{"n_experts": 8, "router_score": "softmax", "init_std_router": 0.0156, "lr_router": 0.000586, "norm": "rmsnorm", "rope_fraction": 1.0, "init": "normal", "init_std_qkv": 0.0446, "init_std_down": 0.0}
Below are experts of layer 5 (counted from 0) of a mixture-of-experts language model. Rows are named router (the router's row for the expert), down (a neuron's output weights, with its number) and show model dimensions 64-127. Each number is 128 + 32 x the weight over its row's rms, rounded and kept within 0 to 255. Numbers have three digits each.
Before each expert's rows: "comes before" lists some tokens at least twice as common just after its tokens as in all text. This comes from a sample of Wikipedia text that the model never trained on. Tokens count by the router's weight.

# expert 1
comes before: " ", " \"", " —", " N", " T", " A"
router:158169121169097127174132127121142157162184106057114126127117086155062084092122152170066098118151131067142198186136082096111145067134110119126182173097133119108119147129095162064132090096048150
down0:172184110117136124157121179055130145152116153106121125116139113149188153096133165098097125131141144081131142167131114164116102163077130132160130122074123141119159106203059181082103092122139156
down1:119130111122186151151123087113189137151125113147120163104153116172163104184094136109134176166209112167109182122086142158107138175085054118072150145149138142074179109140178075144115126105085140
down2:140084104150141124137187082145068127128150181132150133102166122119212056103153141100144222157134159122129100154127136122151105130094133064119104137148097087117151136101094110170105128159147187
down3:101114095113147122152174082103166114117130116083124089126073107175159136123141173192130137064130117169108069126113052137101134138163100148191151168136148107132142175125123126149166255084152124
down4:164147083077110132190096094166124111117128125131091092084146116127134142146170120135165156190099092092098093128069153126077102112167099143110168165119157115182052139106160151125118136113067122
down5:121133163118106106087149168105098101133097162089133116087102119163184134133110132108219140159129110099108112152091111113082128091125177078038144103152120129107129139150107125085114176136153162
down6:120126155133063124141142101107166105160098106146134067148105095126118123165121130115127076144127136092093131045150107186101117136069147164050103086104195162098118090150126117045123108172188105
down7:078105129127077171111138090145115086172100140129069096125133106098154122168125131138118124138154138118134177125138090121089098097126150199107096123169135133167153111105144101151090163132102110
down8:142104190102107161148116131111126168157104136181149135144080140091109165129096107128006130153195128119137029123076135115131097137129148129094151090128166155140114146159158132142108154116169127
down9:087117114129130139166157107180187128143119122155152193085093111169070107140182179149152123156104073112062139146187168155093138134172071126123154150100172067150101145184133116118126009091165136
down10:156110110100067087102100128151119110073118187131151098139083111179162096144165139088084114118127090212123069161142155158127140107103177158130191142133120107128160184127150107185132147103166146
down11:149120122091131138117105154138185033170143150161162120089117080153095110125135115130201039164124149151129170147117132103153126163165065168154118118103085124125173143123181155098141140090129154
down12:163121138124090120179151124136111074147140102106139091137149083115144120126083171085124151131127062134186155176140139104129164093098083131105085142088122139134147144142127126124119031103122169
down13:151119167157144106101114141209133094102121074149129099103148133158135128073210157154146106111164118121148126216167117174111118141149159140126106143151162161153145181134123094194076163151095150
down14:166074160147145116154090101128140202118215091093107108148112181107134128116102147146103145104150094080158096172099147110148140087061059143181196179133141136143184135086052170105164150097080120
down15:177151125092087140124165109144110111122152251075101087102114093096144115125128138132133096170134121144155090148147103158166138177138154146069083112112132106069141131116121170111098231125123169
down16:155143127078093156042102166134138138128136121053123107124110103131144078128148122131154114133159065128120073144146160084138128081181136163138130132114140124153132066144134189155126057115115101
down17:129049107125117100141104105106192057140164093138166083092136145131146148109106144121088112068164110094174167163106097123189131100185156159194042122186100100133100086148136127170152083147116134
down18:105210141107153097152098115130174146124128123116130110151138127128232130115104170137087134113126148125113135160166097111132130142114133145166132137104187113156059110136156103080093143084120128
down19:117145136076132104166095191138133129071133068127113078146122158175128096120130109105084143141103159084101160180101105092116143112089050247153139055138142163119140160185140074172115142058126128
down20:142145098138144121136120060103178184147130152126059145104196126063183142115151110176146072111132120180083145109110132140105105070112105064095102049107127146129153129144096172075085152099087139
down21:118190123107069138120112167125139129129151121124167122108139164155207124113115140103155184100143144202064114124125151132116136110146130156049134144133136128140122104117097080152078189113208110
down22:134097181125135159160121131128073145135145066153104175102157123089066107114156165166108156082098108038151161155184126111129161129102131116118071115104112131088107113084135124103165005147129126
down23:130081134143151150187124109077121174151100150089139085114097162090130180082140128104169124091134162126149182091101088152174126112142183053113141130129094128089119132072115184105085126198086177
down24:072116203071154106107122104162091197104109101170117160137159113098160153119126051105114116124152139208172142154147072099085148135133139089200096093115097155107170083144128083168156153147135161
down25:105170176155110177104145160160159132108105169179106128119136107140155097122107160077127142159185120130112176063164079150157090119163128072132153142097084119123084088135118131118082173143123176
down26:145121155150177151135135201160130167115214178069170105173115077189072167129130155140125117132118169172172162112124143109094151084107095163161118092101118063118114083192121123096071092047134126
down27:125134110121107141137138119193192073142174095139139131105150114101135131107037066173094109118077119155097104147099074121111097100119095107116147136155096109106103089127130168098160167089140116
down28:087107101111047107147099110080118194101123191126072105106081147122117167164099160123165122123191124162055087171141120169152114165149058161130109115079184110100167068096113102099091168141142167
down29:104120192137099157085100090198077148133093149157176106119071101111160142119083146146181115129100127109161112134106170165124138132116180119159122125172101112098063169090155134121121131146142096
down30:109111116176128156144144147142124173136104136176043152147148082115140096171151154136139195126127114192144118150104116095088087108169139119113115112188097153112130075148138152167101242108136117
down31:133098114186139078096102196134134115117078169101143139142120165158115141143133135176124127122103133129165124125140148167166161113139166138120101078188191124142132092242194116128182191144139108
down32:090090160136104150126128101115121109146128108137161081126124060093111103126155120118156112102097141106149103049111079190119122135145183100141102163102105110169119070099129123148162055183129146
down33:093106111081100124107149136164148178131099121136147123046105125124052145126141162088145160128141117202131152150134126142117097136120107089070110130188153170086107113114113144155125027176072177
down34:119123091162191137124084151064157080090117123096120118130129096101159073113121128164088088158143172103123102146132099125132087147121130094139139179141131096123157123136126141146121222138152175
down35:162097115078137162157114181146151096121118103180212169124119145181093123108089149111067112159099129148101105144080169148143110154168092103097133112163131060156076156111108191159159168091107085
down36:145082129159172138114151138128080153073065114088152126185105094131141122108177167152141121170125145125143113158072155123090091145154156139126150162141084093121174166107193133148118198117135070
down37:100099117145118156155116138153133078087094153186134103125130104155152109109105062095113112156170141142117137153190110109164128127090147162114153177107114067099150131147191143112174065173074173
down38:067178098097103122138163132166169112122155126130076139082142090125134156159145139120096136101138085093102160134148137125109096109126133144105160125150153163143141107189145109102149000212146121
down39:103095125134114147144137079085114140041193098066154135134133173151174164147072073158127162112073095140114126164099129153105136180124121153158152137141107169142108167124109132115099140085032119
down40:149135141119128128153110079118148164119125142132166147152132106156119059097108135179148102162127072180149079161096151172167120119139135182078079110203178101114134189097145137155127233180125115
down41:107147120095120077087142185049095099129161090129151111078090150118132166127152163103138152118153213125117179097143103071097075182119148114092138107129102134140106151104130097092078162132177131
down42:144143111143090119172133137153037145130077126144115091135133138090133147120152130103111141099143111083159105140164143193122142131105158143112150139163156099114096190162148132181111243132100076
down43:168101121087143105162171162105175116091161050150125118141120124129118101111141158159129164148134108095149139049067105112146134146121061130179147172136060211179121142120073127155151107162120164
down44:093131075116144080138148134135135132161136071157106086104135143128184160115119131084095117135136085112147108150097099117157089143114179087126152157043124138210179074098201113095139080091093154
down45:097112117150121148120158103118115133162133130123158115102076184135120113143142061126107098143148138145095144119135081121144121134148119103141167103145131087125094088127116081161110198091159134
down46:189122151106187076145139085125070133124139141125132116146133081123099193087176074131156151166091131153126108149111161168107159156126127114123131093137084119095088176120091094145098198106186080
down47:158166154161172118111093148101150123143048177151136069133086144166124109126113169079135093108138092141140144089073172137105161141074076146116148084159150135112121151124132049136150017122139139
down48:109164171144137166123174174103161105126116166089209130082131127141121104140151181112153160119209137162075203111148123146137162064120095163184180099121154067205116146087078151159169182091147137
down49:151107109160120154149190158082153125133200176107146105134165089159158113160154138155140082127139120192108185101105168173148108137169177105190108188112153131135154164144083134107167146100141149
down50:173157111105078107185101131164134142066106133128173148115060140132136136123115106152138138144149050092103126108123135154078117098116109126092112092097153130150148155155066127103108000119158165
down51:139127138139149120155124121148112087134111102100112168141126114094156146106167111092156111129089146083141182082126122076115179114114179104139108109145141104112081105097142172113089085188147148
down52:164097117167148130113176108182110136155134092104101174147086113122169155173191134120101148150172139136095106174135083131130139109108155131096138147144077097174157049163119157124108075156107140
down53:097134077139128122122133155106142140076108182191135110131169107124107139142141142133146136104117158140131130124115134126081105072181126136161130127157082149160068147105085041094113193124115165
down54:139156097128180120150144105086158083107175137163122156131098152158075166087125137170153112114090082160120111125074130158151144172118103149066134115103065132168129160111138107152106136077118150
down55:114140083132143136143099046093102178180146179142099176142141124119130053176136141140114203148127137125107109101173107172096126094104133134175123168098151133173104115108144133148101238170186131
down56:173118178112070122114143099121096168118128168127137197123066132173139130155201109124101122140133170195140119123149118154105084132154092117097113124127132114093137196161186130208127099147113146
down57:093045130142125110140099111064188134174171151117150124159123116126081160115125108162119123072120105120128145109121163135117120201151121175175145084139164101137133095145136090115163213135127121
down58:129109175118169107139156138116164151110117119184156148094174059131128153140124102160105139136141146177127133093108200134147135129121189114132129148139174125159107125108183072122194145145177070
down59:140176095075137116146133138159124108125138060142167124132143118162090130083128147134167109124111123105122183141107143121132162101160147146055129137187110092125160141127124132112131000075107112
down60:137136164109161102118138173065195148124087143110098175085155135135150125137212184079105161116131145124119137154112164095113138082095094153089141104113124154193183137171130065140122162083097145
down61:171117144125130137173159110146085164153143111115133089137095183096131114106098127097182116145137144167128122169001121143131100191161139155131157140189181142133107134111091211138175094084132106
down62:164208150074159143108156148120173119173110100100071173128128173119152143156100090118091145168123115162112108061059103113099098162085114174127146109087109124159107106121154067087085047120097091
down63:115104148111123183143115162112113102139123133126055103098151113116140156105087140153179091136099125147157138108217102100108080085128155138160144109130116104123101170016154107080056164138133133
down64:128083166147141146142119188136090112140093146117154133117144108135121104110112157133148088104147193190179100101164160119085104078125143147118104117186122194152117155192117159136138241103170089
down65:139085128155119107078143201120138127147132202174093120058109118148167088138100146067125155088154151113133061175141137075140091126123081174129151134131166167153126098152118136090122148093161118
down66:110132122104163110071185095116142156124130170062150136143130106062136115080111122056143129137097141134137206094099133145125180107190150104200120132151117164138122178122099166164078141189154110

# expert 0
comes before: " of", ":", "\n", "-", " is", " was"
router:156122140135116160110163159138115124181150153154141072115153114125097084145146138129177135166122179150104128196152133073164098101127148095125164073082105103158124122133176124132137167080098103
down0:111187148144114117192117109129089141137174117090182137093088164156127110169117163142164173114148100103204153140114150114108132059123133100186117168113110092094107089160101086123134210167101116
down1:136108131122143130138144109135130081110144101105173156119195095098140067086107179073126121134079127167154088176152178127090078084124182106110128152151141104095149139152164137082124156151059161
down2:121169144083153126105158151134164106085091090113179089117167155136121139142125171156168133136141137122151107160112100152169099188146194123064111124079127158156101131097118191114123050111122105
down3:091161151183094113166141097126153090160151146138129116192053191173139173176106097088167127108156134103133146117145100184109124211125132100189126137094164121104097159120097154139136132148088157
down4:173074162171130154120152173129143150109139178148110118102057111146107132151121164169179080132145101106109165124170135164167136158089133105157140165112104103131134146160098100089107045120110139
down5:152162127107089097087134120198165102180135114156072124074142120125146087085110113103089124091130128165164157080115159161128126099138174131133144194186117109139191124136110101112125036117155147
down6:120138090137165117132123134139129079142127110079147149134143166099087165173133144143103136128157090167143130108171119125106134149127130173145126149087149073099116116087133138122070188150146176
down7:139116101140164177099108135139114140125079170144118110134089167160138123131081115091103129087169124095092149092178169154111094149120082127153098094117176109099106156146147111110189149122095206
down8:132120130139175104115122143162095109163134099100113104157167145193139123107163106143219083076122179104126107138116070108165134149107096125116126123129205157097119168118138096141164069119094143
down9:172102141107114114115129178125162158156171185107128120054133202136195130087142108140148121112148130128187106151154145127165122127113182129119143086124100184118080129147149087142142087126112070
down10:114126138130086170130130185085092166085157120092066100139065170154115122140149138120084130136129162185167090078142127150201185111079115119065138130131127102135116095127103160147120144180159163
down11:170113174148132111164209165180086127169125124137028169105108085160121151100123125134119097174150109154078124206090151169099127124139116115073128141143134137149118163138116136138132031164088060
down12:123099105042175137078149151150074126099118167099125127134173177173103102191128098140112179122178136182148131171151155168125167126158097087129121139154132114168148172138083115146179073109157122
down13:113122161082119101141105116173047211105173076109063149116106146159136097090142176087109146160108118127109150188159127116116116149142116174213114119147156218108130119137107140095156142104091083
down14:126119108188160092117112154174110095176119080139126127103167134142127121149152137209130149093130132080096116116109068084090104138140106106078162078158170095187112144155159161139140060129130104
down15:153113197143101094165170133108147106140157135156124105116177165087134093155118142124131105109099119114107107144105128133095126145153136182124112111162096086158132109136156140180132193144173107
down16:185118124113105132099158152116090174109145156147157120086160134110094094185108097139163174162144094059096141093101123159132110173135129133106140094136136152111064175104128131096106040119133119
down17:121156112083171175159090092148149114109142168131093137149140115097105137145103078121172153085119127029132174132096106082165124131125140148126056177154156120096159137102089108099161117127200057
down18:097169093147089094159110111135166170134065079088124105108129090124147137192128088107088120114138120171102163158106102098107096147104111135149151165195113141132138107084118118114122176067086133
down19:129086151148103134122117051210136132135170104154126123105130127094202151137147110170137116103171161155070160109217135128149155103227149175111147113073207102172098089140161124128119131117162131
down20:137094070123162049158157116117141121099159125141205179181115143147061098156082135145151115131083117100161153168152100106105066085119134128123106148158150170152127125155178224113104082068092137
down21:113157128148143125101086052115130142154191105145153141098140096142117135136120152146133097114123128162091135100180114158068122135093065157214160126095097094130120170119149105124152190062158090
down22:103092113107102133115139139095152139163094072176154127060134100128119142092106140133194121181139093151107123136137093124103133119153130222101154147114092156144128083130166130125128081115128113
down23:121082146138137131151132127097179182155119107145111110134113126115139153152147163150123144098140136128145183190135168135106122144177099121178121083141145187078136159129128068090169119153158061
down24:102147143098147109099143131116146093126084124145084171163116182106188114140130081109124113148130023121191157088083172142093137110116148204150130095138103120180118113160092103134124195176113169
down25:107159154100118124127192116118152162091098077175104143233125124132138094094102129142122132103136085104186091124151128177166186134143141111098180106133122088110093137104040111056162122171131086
down26:145160183108111126096161159130129118147106109118085126103115147141149157117156116135112091164124120148140094142124157143162159167179129143093172166134083113115069206143121193125155104185106116
down27:156139066112094195111130183111170168132168151097125107075167163131083065100151145177094131160166164130124178134150163123144152088108136146080107109152169150114148121115079122124205111110092071
down28:087114125146128137146127138154136108100072165112086067159146124128158107114177132103130124199087101081129183192132084129125179086175138102113101085127107143152130121118125163147135138145049150
down29:122140124174132149110076082107107101151181120106130186112110114141156149101147135149063116090198145117093170140163146074167111102116135094158132111202173202094133185181129134120113083104107201
down30:151186112133170098113094138111109183096112107067132116132141098071132129125143197112079119150142125147112132131086142171147104160081146142127090133149175121194086140143052106131155125150148143
down31:186107131135139126111114154112123140112113080087094104145086092166137169173160129104127109160126150130122115157174118126087072148084122144150113141142125113056189092136120172148117148139113192
down32:131120150127163130111120096160113114176089134141065076158095132174164129131129082076126095145160062145142135161111078152099129117092122077193168105112131114137174109126176148092184142147134141
down33:089137150121129128065096142116128140167106184145146079081104145113094067135129090129158092102084137157090129117110156080073119116159110097176128133140125142102143217193149191156097141091100179
down34:160127181136103162125084138152088127111090109128181082118135159152151113128119130080155171161157128163103089115089164180109135083152110124181147098090112138114146119127179077056139097131133153
down35:104119168149160130097102146139162043143163095160091155137141092153136103131109131099114120107136149136098165115122167132170102141119100122096130154136141160099158134112081116083157098108093149
down36:083136080110150128108144145106164137135114154128160172118141133102110124110087133113117080136179197176131101112116101193170174147118136078138175139128108136112061117086124173106159144079154076
down37:097179118094198183120152112109135127115037157113104152149157131092146126166096123132103065147165071108173108086134207157127103115139117099131195174095116137120128147108147132212143154156155162
down38:133186145164106125171113095139115123172094134094088109141124136170149137132123118118129117122106114238124053130082144111080109111120126187072092189119125151211116153127112134099136143131133136
down39:143111137161110170160093127082108182104144185123154124094133146150108098139105125180131148081124114098128101101132117128134100131146146177143126130063159132126137077134174175105159197103118199
down40:121113105145154141097108103143182128102193104136115152075125140104104157098146131103131092182114118079085130211165137115078169074202107116131180079164132132159085144161153125149108169073142129
down41:125164098134126103098138097140089100146069116170111129141112134204065171149153144115177095152136117124152130072123144126154140152135146175139144124172085113125166109094167120084163114127065111
down42:163138118133089084128116229112161167141203122089106164116131156138116191155105152097132138132118143150108141079121133162153167176133148154079133100103142078118191098056093105164103163087139174
down43:163139158086074182098174159131130165073146090198163128102141123144131141159136123082104129091094115107117157168096120135148129139156069157142154119162125163175125138113127117119202103095147116
down44:080146068101126124086170168128179152142154089118164158111089027150111149137169143116098146134106124108114119118112121159155172117126104131143123208127076120073120131164186165178110100126097187
down45:110093120090145145166110117155133118131137116103122161130131145134094112105079108128113082186133096053116061103135080104155100057122207111142203176117101140152107117104058050098170129113112178
down46:101151121144103092112103118108078130182104056127129140135087145189128101093133154163167137129143178126088156185155100127192088120163122124140070122090152154125160082176061086067094106130162160
down47:166139101108097138115176084155130144116169099167131092149165210097070087128115129123112127109171126116202165131153124122157172145158204123045111111153081162139138092146138127123110180125142124
down48:110152131152098132156077148104153109186116079104114125136122116104104179130142158165159090094130160107100143123180119115135092100146087127144165071102161141143151159073128030104120207137127118
down49:113157157149067104167145124125127128198118145130085203088124172105177114116154146118141181127106127112156148104140143128098149142121076179047092069141129131161083081149118125170136082167149138
down50:153113196155121098155164166086154116168137161121184125047135160182084090131124168137152161123134159155067124116063148125114088099116126155104140108091141158199085123118167130142074120124115156
down51:135097137150183175053154091105161073162160092148076151107135135102141183147141120130127088108114135125071138079160180115124075112120123103122096153099103159099170094104081118158188136170149188
down52:147094133135159127099135091148165127132113080169148090085111105097157119130139111089186143114154138141150140063140178151156089133101106121068100056198105107168101136121108130135040179100149148
down53:159213116169161165199140134173113123096080135110101175126106126060123129127179144142128192087150150128196070163186142181134180120086123129135123148138148103103168123141113140104181094094074103
down54:155066124108156129085079136144094091108145132184092176128109136139127134139111144174166099070176155195104164161080157146175138110091170189164147051114120126121154155180131071106147170111149123
down55:139160118168172135106206129130161161139129093112140111146142148130176053090090172096100138077087087067115109152119075161143143126144039128136120134135145103127088150073095189150105110141140086
down56:130176153094110093154054126121110116093160160096179165122151075162105127127142167085091110138138158109119112160181126095108074126116104098167168112096118092120103160154067127090108134139091137
down57:180137107104125102080115184166128133172171094095145142119085083110125072128110102128080106143094109164124123106182163143088085111130143079098137126101163139117163170184121142164128036114099107
down58:144126099110147143114103095171089102143121092190126160102174107179110097206101126120091099135168101168109062106110133081112147082122116141059109138160158175110160085150140146151122071103138102
down59:156166165069161128144165130085135153129083144097108159091045131112175135154140101111184122099153138134105084084123131135137135166129084169117145084098136105128157101153115128096097058087130158
down60:160130147077105140114168060124171159103120130097094199130180142079136179118150106067100123142087115134146158093204153131112069110133160150080166137163154094142105154124146090152076160155146105
down61:063106122118149124155106119095155138103127171199136182153121196148152142117184197104079140131141152165181144103154163112134138139151105076169142120109147154143142166052112139150135193138141091
down62:049124135075093144127130092081152128127069148090128105095137147093066105109168153142104135157119136164083068148109138107133142169105157132103119130092127127109184135126138074115116031085103099
down63:156119181142080104167113134156144183142082119068081119159113098045159113156138114143116112154141153149131057116096169132088168082129138130136123123143146126170167101132141139226115068155191092
down64:115076149152147161098188052087128171094137077143124155086139128140190128109092092140130123153084139091154123129119136190108142156160115154103163134117123111116137142144141153118144114141100164
down65:141114108168101094131109113193127191078113081160129103150086074123139134111169172095110156112103142148143106157160157092041125150127164099159100154088117146124160077135163143167138105135133159
down66:152094123120135099115153113122133177203112182102110129098104138150224106151142131107121164109163068154143182166094178116128078164151056157186158122123095110170167138128127158097125192045096118

# expert 7
comes before: " the", " a", "==", " The", "The", "==="
router:127045100121155105048105169179111104143158143117112153054102127191160122137139121178130169170150121129119173150108130085085151102099098145104130141134131102094099090178165158130148092113197110
down0:205152092088071094096123131132131117149155184085064098138129155117115167121093121159134159155142106127070149145096121155119118152104116103142160155101174080140106150224156102143136099072187100
down1:149112178138098109134086158091177104133117145144126055118148093110080117133110140113140154112109095098173184128075183160189162075152122116052094107086153150188066144109091115091113175128115136
down2:155107081102090070176145149136065120145201198116119122157144123152119136137135072131161145136150185111121103185155114132178145067166043161130124183114135190140117096105098112152143190080144148
down3:136118204141119139154130116050118132108168150101076067137166194134113032087115109116123131113087127148157089150059101091156114103138144143105116148160158094137109124042118150147106105148106161
down4:128152155155117124166090064090121166104143106082119173116119166136076048104139150115074148098147126145142109128174125121165118092135189128162140180122116097093151094112133084132160098115089173
down5:119068152133121132160133162139152193112125147113150073124158196086130119136119129173135212099201092081142208167106069121142171144131076091150127150090189130138125156105143141111166098095107127
down6:153153114069172100120132162117106138112116160100118177130127104132096155138164114080133117146174130103147120149058151105134129139102130100179136135087110145165168146196136121136162039133140126
down7:142152105146157162134111152142163062105056126119099170120089139150115145145127118147117104100109092131039106116078114093081094120141123114046128047109174165131122096110151138131118103165144074
down8:098098090124136118122104128154149060151153111081170059128124122125082114098096125120113106129136083160134111153076070100136181149151087157155123135104162154136179175090154099079136082108152151
down9:145175183124109137151203131126127078110128134188142110150097130106100110147118139104119095113135154048150113089153145093133166049161192111165161137116102148115093154102126128115116241138123155
down10:121129122144123158150102083124154116161149132127061123100138095121154072162159095126132102132206045122128097089216092162136128167155112159108139135116196138161067146104096134117108129134053112
down11:134089126141121087131134156160097113124096140118137158152109101138091173120118099069164062160097165181117096120125063185200137153120113094137153112077132148105095132109126078083088070078145099
down12:112156159091080127120209113105114121141146116149159178102127085170146150140140096113114133135086142137162115099136099123117194132117157065114154097130100140135106106099123196075133051165101139
down13:094115108102121161148083173108103163058109165114167161142096141116106159052093130141123173092085222115120143118181091116123127168087103116119148146111134147116083087061146115103176178141160124
down14:128119156139115173159137126122101154104102160122123099145109164136149153116144140148157085137083112121152107141128078133127087115117130124113100130121152157141104132115148108104122255158170132
down15:148127121170101101156140095103107126093105148155178125107101143113152089137096150135125140095102091071174100096153141127116114113136093086136068105092077066084124153105065131109103164085105126
down16:081072140156063143072109121155125180090135137137089145128106100160106111089061144113115123173132140135143163140132083085136098127108142123110123135175114065135137131120148151060079100096109198
down17:101053109098125152114136107129155126122118095178111130091123184172090151127114145106100159115123119146094114127127155134132159133190123137123127140181177110116121156156207186085096098120152102
down18:154223138136132158201145084152134117174105145118158124158115110122111144145126107174161101086153118093120135104080146110128075160184150041134147119131143162083085154137147169153135037160127130
down19:096083065128143156143102104113131158063152038149159053156117160124157147124152085175103112133146130148161134125096114098113152124104187116092114150115176086132192137127140117048131195094111123
down20:116074116148090126111116175064129116129108114145132148137146164126173110061066130130120120109160154128182165181119138126207091127136117143168081116106146100163110085099112152080126255135176190
down21:165100140118160148118116144137129085149146091129179123100117127145109129100144139180133125157124143121119196161138113148097141146178078117126125126126175062139102223119154125154132046118138163
down22:117184148115192109086154212121154063097137058190109116166091122115177204097119154119057081090142089172133180112120183121072111107102171131113079111101162089128156118173140126066112148142144160
down23:145095177130149118131101116131083169122113163090096173108127103150069149136154106127093157125203082109127119093109110048190161145089152088156080175117152124172132124046103108114157068191124153
down24:115072123161158114113088127103103100144112111128082110117092156111053079120106145165129179085116093154104129137081122169121107148123148103121113110171178092140096131119143136108160182139175106
down25:075150135128124136108137130162095189096122141121146160156200043138101170119127135151150107143134139115213163162124148133135117147116153084151155156212096122151134108163102154098091041082163204
down26:085135194198125120127143118067161170140106153116110109123134138088151086113078068069153137130123194119061139128067086163120116119146125148082089166162117140134167110096111142141165113166123144
down27:116116147151103138141133094140181136115140070146184113167136081136129148101113129135141166119129168111032111090165096155133175136163106078140081086113175159091092114116105167113138062136143104
down28:071078097080146072114086096143140187099091118110082153171127185068140130115199143118133106095157106130060146125133126083150066122135155111120092078085135187111110190162162098125165162136153106
down29:130132103148155115116061113149106099137112059083172130162090090111062120157139137146132144138108125078105133136106125083145106147138151074101120120156155147163143119133124140153135000089191080
down30:154144156115142117164127160112065083144125118150125198144134085133069175115165104183108135161099090176128147139152121085137164098143151131147133051142115175090096112086125136087122174101105119
down31:170209130180185067117042136106131147066177092174102150130072180082103123121133102125144165120148134104114129141101114092128076132166109187139148115086150146140121193136100102161168195114154070
down32:138148169154075155131126098133083118138131129149133128142101132150102095076096114177130105128143164113145140152107121076125144108143091115066122120137134144181116143000038164129183075093136195
down33:138114103147153120145114103132117086117139147141096104126072073114145158131139124076120123149135176177108150110105059108119060155169103081120092125158135131117105168126150158125131221159138050
down34:154128091087127135093097065148046152176123078153134152146109105219064153159115089036109119174148182131082064138117150091120114128141098170135149111162169105104095182137135113085117084165068108
down35:124129137195125085132079137083135116098113119132107115115102117107095130115094159148114103177163153130156099092105145167122131122158119164123092181154099130049146143059126160091136154062112075
down36:135087058115179123112084147112069198127125140121136209155144132103163129145143132102139235106142133101132117169142111153128174103106111084186185145090137157106142087078132152109121139117093153
down37:178165128132167120105124172134115094180145076168148170099198122121152168179132167148144124135135162123130142163111138160111105146140095155119176105090152128107111078136128134123166112098097102
down38:154094107067178091147094110150068113106137178161153128125159146151134126082193112120132098087088067107164142161208105089115142121107048129098150151161109141132107112150085168093169103137183114
down39:092099152148135134116071066136130143126146169148135183072083107077078143139170135122104144124097118143077204159099116123087095137133122106087098112158137080115096136145156072132101156111098125
down40:110221128147139136147137099106114125166144097126163156169130122101140145146144105077128126192178168153119119110098130086132136217184143114172131124049163140130102102136142061116180127139131138
down41:131136118153084154079114096090167092101147094147104166087172140159106133111127071118085122102087130116163125131055209123165136152144113121110137119132166121131089135095080100121093106151135102
down42:074204105091104111160135103111085082120226147173071152178093182090083129064115117109132086168136115094134096090122203134175119123125129123078152138067129202163137102154148172163154097109126118
down43:158144171150166128079128165124103119125192141091135182132166103113126121120134163151084180073166117098115163104073129128128146130171150114097104119124156070158121125135119143131168165103127142
down44:087122139145156099124099040134094132145159112043117085139103143089186108115143119163087111120129071143162125102111138138163085127074151173097090109145167121144158106173100143114218198127170111
down45:155181108131170115109121095131125131175124156140135101101117126136113100133175155155110115143158175079155147140129135169139155127216142116078153151146109179117105198121100144095101110145121117
down46:100109160149155104130043126127181088122075089158202128128138118146147176065146165162104124111157113178134149118155138099143108119107187147133125130125178137121067154146140107133131207125148063
down47:163105160160131144073129088103114113129162133150116110175185136134167105106108086112110077093127174077191115113135169138153155120122113126176098195146136141127168162189162195132127164143140100
down48:143141124178142157088169117167143166129147119077116218103175167147145129108156148054111118099169136192134077120179115141159106143137170124119121140153167114117138111128150096137087067119139123
down49:088053154206147119129127130136145183109113136124170088167070221110121098104107126089132095149104152116170150145125093119069105129128143127082107103153137167077114187130160181139204176162157164
down50:068124111137134141099124115133101083115059142154139193094132096117133155140155131075153103216118128141119120102104089073104111176112102088132139146129135113117119110071171184146138000142139083
down51:138107156126144127169134101145084080122086167091144173142111088133131083145149125109092128091120072132126096160133120174120124124123198145058139171126100157190148095101131140137104109138072087
down52:049086159119177109162136163129077123115088167099175144179093159093172119139166100094051183082181170133151140164137142130154106170111122168135157168082127141101113066149094125071131223117099159
down53:143119098125114103158141171136147150129124127187126137068118116169141121115187127224130100126090127082108076160128137100112079097086089105099112102067122100181167118152133162116134116116107131
down54:103125117106094110117114149165108114103112109164068131107081096179165121108114132126167136137078161184100136155109133105176142110168118124126128144152104122121085146101086117162149052164131140
down55:101097130136203123117093173162128118112142110137172104132081191142133133102107133128114130139149104106110087144116159104111146073110166187157132167096116124187113166131130173105147073160119093
down56:139116151129127088101083142101120093097090132099174085101063154127053176127152131116138189137069145073167151157099130201114149184144132116144115151129194133077155137111144147151118081135117114
down57:096108130156116176148104076122156116150131117088180088122152112113150160109150126193090115160068180100118138152149106160154148091133094116165128116117136072158110158093074096153141096043099119
down58:061134120123137114134170131139127158144167153133121129153200108128168107124179105161110098109137099139181146147209140112140153116133188092175119135070111136108193098190125139110151092143127134
down59:137127129146135135079135163097153171157145168087141100124187154061193159109085066138109144096158187152093158160123138200122167125127111140169143128115152087148148092138112135096123218110103133
down60:038110136139181099107180199145103068081100149124108132099145156162104108169176125138123096097132087199135127096112139136095116134147181071120049181131149129079130143139134133194119110119149112
down61:111078155131132172133147140074056160104177145113095124145101069139148129136158128119083162103109116158138118109104132192143152123119097127111104128119069093137167168118089165126093082141122192
down62:110135143111094117153141117111130159124157142132108125135128183105127079074072166189175148132103092154124140134063184146097142068131108168146095159113125081140207182161103110112141184133140178
down63:164146082116123170165184130044102083103158142156071127101082099109132137138084068142122138120167170128118126127107138161154132106138103156173138126150131152139086123086065162054136225149116115
down64:130121163166109116165168109172096146149165176119088143088105112218110123168107115159127046179123092067129113107126165080135127148102142129139131093120126135133142173088129164079148064100110117
down65:093088122104176126151081188143102140136098160109143107198172114117148158108125117090107118136143122191158125064132127083130170114137155181127126110095119107161055127083140110178103203116097130
down66:090125073067152105129182082126133115198110154090139153134134073136189119164129113105149160128083102067137099099158169083085121137134138139156133155113141161134139063173185097120112095155087173